{"n_layer": 9, "d_model": 512, "n_experts": 96, "experts_per_token": 6, "d_expert": 96, "d_shared_expert": 0, "activation": "swiglu", "moe_layers": [3, 4, 5, 6, 7, 8], "router_score": "sigmoid", "normalize_top_k": false, "routed_scale": 0.333, "balance_loss": 0.00225, "balance_bias": false, "router_bias": true, "init_std_router": 0.0324, "lr_router": 0.000539, "vocab_size": 32126, "norm": "rmsnorm", "norm_eps": 1e-05, "tie_embeddings": false, "optimizer": "muon_variant", "lr": 0.0084, "beta1": 0.9, "grad_clip": 1.0, "batch_tokens": 65536, "seq_len": 1024, "train_tokens": 462600000, "steps": 7059, "dataset": "wikipedia_en"}
Below are experts of layer 3 (counted from 0) of a mixture-of-experts language model. Rows are named router (the router's row for the expert), gate (a neuron's input weights, with its number), up (a neuron's input weights, with its number), down (a neuron's output weights, with its number) and show model dimensions 256-319. Each number is 500 + 40 x the weight over its row's rms, rounded and kept within 0 to 999. Numbers have three digits each.
After each expert's rows: a language model's description of what the expert responds to; "raises" lists some tokens whose logits its average output raises strongly, later layers aside. This comes from a sample of Wikipedia text that the model never trained on.

# expert 40
router:453527514507471566561504529398504487526482473537418502492557520509498450553513454476519496532551461488574495579433534549494489482521502540567515509503516551470518521511469526529498518487465538
gate0:557522530457477467475511522543542512480458545555515463585470513454423530462544440495547520460488461473442556466539493459465507508504479468474463458483467540477511499463446570437532475468464510
up0:491470522448517548485544431515518569531502554534547510445450549553547436523531569528493504509485488472492545484497513521502589529466543540449463503500501549439437530464491477439529492532554496
down0:478534475474497456488476514546462488500493432485546517512470452501455539492504454509437472481515436543493529486499454573458504541525493456501549483487493438492533541428518533478496544544442467
It responds to: Geography nouns and numbers. Spaces before numbers and table values, and geographic nouns such as Lake, Park, Mount, river, forest.
raises: ",", ".", " ("

# expert 0
router:463553513492475526507572504500544471503523486529515517473564501434566495551491486512542414459556493488510546551527509486486446526520521524447484491431420523463511523516474491479511422582563484
gate0:543536494453466408495545493497491479457483525555451533597421477493468482443509473540573508461462496510444538466494500519455484491476478485500404397520456571457492558449507547485479486394476469
up0:480489478494526492573550475507513519496579488515503542524490572537575464519483497568491436498504557501505608535554496524442535512474502543495520497514474515477439539439481475515522455529499481
down0:448480509503558525556491464549516496478491375545442498527507496538447564494593495423443578507543570544469506496524463519412479520532514482493550495531493472580515557447476444457506478510481436
It responds to: Time-period nouns. Time and period words after an article or ordinal, such as century, year, late, early, period, quarter, List of.
raises: " and", ",", "."

# expert 34
router:459572581445530527487450583548520500499497492463540522455468489503578474487485450466472453524525561527545540581522530489524494490535472534486493496542461471504492516517499546548566492550577473
gate0:554543504473400483441497470533533499486442564520477497556437524460440518465570441491564484465484475488469499447496494581417514453440565435516402472468509589467503537532501525487573478438468452
up0:505416505403517528559566449509452513534516512519524513517451532536525439533518538594502462512519490522502578559503455514520577518482494566436498501527477516450474513414478513510551457547603461
down0:484498485445523541548479484542500495455496454548569550522452471507445537561539454408441507499483526488491543472540511510465472571516563433453561421502489467495555532427511484515519488497507481
It responds to: Paragraph and section breaks. Sentence-final periods followed by blank lines, and == section heading markers, plus connectives such as also, although, now.
raises: " ", "-", " the", " a", ",", " The"

# expert 13
router:503495499464505498605490529525528381539458424597496465402509521527518484519522464533519447435511546516485469500464514530481502571526492517456480477397483381524464561513518589544438403484502544
gate0:527518531458445443502494494533543474517474519538544455527438476425469534403556449524544493454456469502468482469533450525472484549481522465453469449504484502504472539510539547473519488451530554
up0:508455504452463582536507415480521547565539481518494568459457495518552477516456515588513479528493518464487598533523441533477518546482524573421461545520516479447435542430502441492515501524498460
down0:499461562500513569481503497546531542440520434457573494488479509484524549463570466530477517553466508508533532509502493547477456485519533511494568516523518468475526480535556493522487517554533433
It responds to: Numbers and units. Digits, thousands groups and units after numbers, such as 000, million, km, mm, minutes, or ordinal th, plus of after percentages.
raises: "b", ",", " a"

# expert 15
router:496525493446470449499560480481453431525531478541416504448441543488501430462469471429512453487558542504476549494467480500534427523494585557511589499434496436488484553538534594426564491469485550
gate0:600507496479474477434533469525552523548389512553492517495447522451417534490549455464535542451506473503458495392475501562447498501490497487479431466507473557519493562525492582442559506439448462
up0:518443483460455543532566473544481559539554525529476481521394552540497441541521507544524450529501572466499593511472442521486564494503412541467503508500489528497482507496527477541536451556506496
down0:443524531436528511538518477499542468524445402437454470420532444468488497501549525471496613498480430487481474491484442501513443548464497509513504497514481491496632528566550499498556456552503482
It responds to: Content nouns and complementizers. Clause-linking that or whether after verbs of saying, and abstract nouns followed by of, such as name, types, rank, election.
raises: " the", ",", " in", " to", ".", " and"

# expert 44
router:437581495552505555538548537581531488495473480511401498451404523519476500466514520436557486481526526425533482547527516497445523525488505476556414509453484480533537512484521459452500454552601472
gate0:596506525515461461475506522527527520478454475558482457599458545452426516453562446531508546426489473565419430402523514567476502539456552471471465479497481545475481573509519525428546536474464488
up0:465485495476479507526525427479486556494552507494513534488460550528523497536499493542514466545526513455489520524490478523483576476512460535489479534532453502494481546495460489485533491514479497
down0:481455490456565492485532536589510502569499438469525525525517397443428572539585426452516496517452458548482443528536420510447497577465525475483555468550562468435555525488451552487505476541461472
It responds to: Capitalized starts and first names. The and common first names like John, George, William that begin a name or title, especially inside table cells listing people and works.
raises: ".", ",", " and", " ("

# expert 32
router:534502514487518500551551498519537466528507476534460507486420496519487463525464439527489469452474524549439569548476519507456570486535463470530517509453500423468522540494489520538520537532513541
gate0:541535527479503472448570498548511538573495520520449474554474498468459485443542442514539454444478511462458511477513507492486537537491465492528427450491472526511513526481536528521583518455471477
up0:464453486479525567490506454485480553537553519534457507479456581544535442526471489545479473520516540542468581511474493536480598551473464501460460514520488500468457509505533496531581489580501430
down0:504603464454522494488504524544509461486520425496557538455510463524446548478557500496479514486491501527502525481483526502487520540471509467557558460479532563463601492469530510515510520511459468
It responds to: Kinship words and name pieces. Family nouns such as son, wife, father, daughter, decade pieces like 197 and 199, and middle fragments of foreign names.
raises: ",", " and", " (", " "

# expert 38
router:507502553457449507543475479489468457525576463533454524413477563456453433510534477458478554503550533514496504470515556541526437493532478501486472468441438452598484513537518569515466522495525542
gate0:587473508448425471485545498510502524505456500533494497567473520454427556483541424539513527432466485467434480417557471499501493500483495515501423461527435521511451547466474551460543528461482499
up0:491453527430491543530568416442511540478520539522487476493462512516496440519481558538485450511541526500495537538396487525511559517505491551445525478440512573475489509531514521503530500545520457
down0:468535458511524503491479475531526452480553370516510517509505508508473518484577448507484556513458499546438487449536419494442485598497445478503556480515495482466570544436517541482523433510518460
It responds to: Commas and clause punctuation. Commas, colons, semicolons and periods ending clauses or infobox labels, plus naming verbs such as named, renamed and called.
raises: " the", " a", " ", " in", " and", " which"

# expert 12
router:448559555556448439584505548511513438434505546493508507506461475537473478521454475483501466450492539501512512497542511544507497524469484549495459527448481487455575515522492534500458545557507498
gate0:512465492468473439486497512539507456512469526519521464516497490477420503514580439501481494446502492481474492472507467568405510469461435441513440463520465522446451495452545532466501495438521537
up0:509507528497495521562548410492535588519541525521495503470409526549526450512488570542577508534492468515486560509481461523566556561487537558486481489511527531517482530472496457546533466543500466
down0:516504489410538513503524501542559501527488407500548494515477446571508507464532419440435547473510504510498464492484510513491511494527456523482506558544542481519518559397489560468567485585453443
It responds to: Relatives and quantifiers. Relative pronouns and quantity words starting noun phrases, such as who, which, that, several, many, all, two, three.
raises: " ", ",", " to"

# expert 19
router:437512531500490534545413539495567481547546466529492494453444521495431533472459480509469502446477526433454548449499474569423450470520547471542510423505462544499474452580479515495530495539566489
gate0:607547492485511504453534479528536480512473507520464493565454550444445521446514394521519525443443503489510467414490532538509537531484490468457425457506440570501515537492486547433536513511458483
up0:477496504480542539553507413467485551513562548528508526516444538522591432506536516550503482534502563464482539464462461543491548518442541577487490490489524502511447516530480529496540489566487398
down0:463526514453543494511513467540521455500538397487506538518483517533419500511551453462426556480531453499519513509513469532435434534503520406498600471511573451479634470496525488498525450507462423
It responds to: Places and infobox colons. Place-name completions like York, Rico, Zealand, to after elected, and colons after infobox field names such as Country: or Nations:.
raises: " ", " the", ",", " and", " a"

# expert 5
router:509477514475418475430507541478490447459556482524429550486478597511472438525508521508504544528527510506575473530482472482467498463541519483513480446494517479558559511516539478498479500500538476
gate0:577490537455452452452516505540489558464464500577505483525502545455423501492525475498517514418516467511459456414516491524497559524481537485458410472486443562487491544503456562445527517469467482
up0:473484486499536513561518453446488550525541548515480514484408491530514468512477474552529533516488537471478595540490479535488553486479516572503518495501470501478485504457484452528540493529587458
down0:402475504495515543507503500445540449472500425451501516477449447464448468567622442405495507523505399540529502495528462477448468600541478522494582489567557505466600533468561535570521480542479474
It responds to: Table cells, list items. Table cell values and list-leading hyphens in sports tables, discographies and See-also lists, plus connectives like or, but, including.
raises: " (", ".", " among", "—", " with"

# expert 3
router:494545544548448568527538464461583495529500497523501466478503473465467511459506533422506462460536486561541526515445545518480502530489545481498402512495539449527471474404463548539549547550554475
gate0:559553454467490468497514506501539550482446576535461477527441538458430492479531445519514545420503465485490479472453508534488509524465532464481478505501459561463462551542508515451513496488457452
up0:496437475463470552525573428492514536463503499535507511514455559587536467536527513571489438514450534487456568481497500506438529482470521547491471476522511538493509519474471480520545483509509517
down0:498475501524565510509521543495525502501451397472567521521412511505452497522559475483495494586494483586462433427548488496393465573497545455536530500530553423487577542518566491463555461442504411
It responds to: Determiners before noun phrases. Articles, possessives and opening quote marks that begin a noun phrase after a verb or preposition, such as the, his, their, ".
raises: " ", " (", " of", ","

# expert 14
router:431523498473436496431463567469495423520582511459427528495448521508512463460512486520500530512508526499504545431445572503453507489499478481503534529513446419493581510490459508474570491532568514
gate0:525501537527460470477519467543589501524423508530467462529433488458423490487582442508506493481487527485454493444512490555428495505464511465496432442500440522470527536480531509494547482443490502
up0:486485505464491489542548390488498554484497558493489491484431515509550413529507484527524447561461538461469582487479444576448562502490488540496462502526428529419514513446504484526572490488520443
down0:496448460486507473535447449541551528529456464476530493537486469489490518574548398541425473502525445552526486515526462566524513530492473444461524475542548450531532509545502434524512504549502513
It responds to: Line and section breaks. Line breaks ending infobox, list and table rows, table separator rows, section heading marks, and paragraph-opening words like In, During.
raises: ",", " and", " (", " in", " |", " the"

# expert 54
router:492483518534495490453512480536492480499529438550486505435454463465520439552541431522508464470501474434530490565486560500488534589500450512536482557455505444507514575427458503497493439486533396
gate0:598526520441459457431496474473491549519448560517449490538442542429427485450565428540527515466491485491422513453516485501465533528464477493473470464505514550457489528579488486461544476532448451
up0:499434469463510560526549477524484545514519457541476479505428454531532439542491476563508481514507482433486533498513463578472516498519497494477480494505423561464497556457519503497523492524545488
down0:487496426506576527537478492507518509468540436445499522482482459512426527499554432498456455532440437501525528451518478480454464511499560529448513484536551447481548485466541530489503449505466526
It responds to: Media nouns and table numbers. Media nouns like film, album, songs, novel, video, plus numbers and pipes in track lists and results tables.
raises: " in", " on", " and", " to", " as", " h"

# expert 24
router:448554520504500516449529518491538442470454490612508507412454530454528565490428580446581427531568493502516567520455576469448503525455505513446502421533478528468550506526479490453532537520520523
gate0:526520476462431451471529488511495481493501568533481487546485527473413463465561496486545502476474499512524514417496505545477505482476507468520406493529466571475547523492495541503546502438457494
up0:513480469437486556528568451474491554536512556509482489481426550543512449512506509543511495515499567465522521530474443503484585540458477533440464546485514540484468523434515482523546503549528467
down0:475477391470537464587443485461492516549477462525514502498527491475421531480487502501455588498456488571466519501495411565495475543506542468473573452512561490508545586510501427468565494497471469
It responds to: Word fragments and parentheses. Word-internal pieces, capital initial letters, apostrophes and opening parentheses, often in place listings, coordinates and Historic Places entries.
raises: "head", ".", " to", "side"

# expert 17
router:493527524500455578516527531467468461535527520506497494457548499423521502517450485440500451436492542467628536460500483460471506472546553565489492506418484539494473478547472500470517472534489525
gate0:557502452423427426468538532494498516537472537509436462553477502446422527414560417495528566450427455516437526440492517464500508506487514463481474451466476526480532548514480517484508555487446509
up0:495471489429482587551575434494511550498580506495447526485465524516523427539501507514580467533532561514511581539491481537457544498456521567469455539472481514470462516416533488507548452539545495
down0:519546461578465491554505495527520464496478413440590519525491474500507474506527487414492468528440485585488453488535445492474459465470493533459526499531494511504535491421594489496514453549439496
It responds to: Sentence periods, word pieces. Sentence-ending periods before The or He, also periods and fragments after a capital letter, as in B.League, B-eside.
raises: " In", " The", " and", ",", " (", " |"

# expert 26
router:503518581444483471505495534493453438514559457583479495512508516450528497534525519496511555499514523460517552509434498493464473536572528512536459490449418455594538521488494537522551505539513580
gate0:581521505487483437449517482500510526485437567556444497516481517449431542433538468507508558497545459507464483416481510535497478495492511491514474445483473534493500551516487578486513510466458523
up0:464434477474501511545548458498492567494524496534545485528437560522543413550494541532531462523494504448495610499482439517517550499484511536483477501517468537470477539446484505517573457538535455
down0:480552445511545475482528471546500461526546456507480532469534426501403450470593421498462563546475513496490428478473455526485463564543488500459537479511467452432629490486536534493485462520494443
It responds to: Heading and table starts. Section heading words and markers such as History, See also, Early life, Singles, plus pipes opening table header rows and infobox field names.
raises: " the", " and", " a", " in", " ", " one"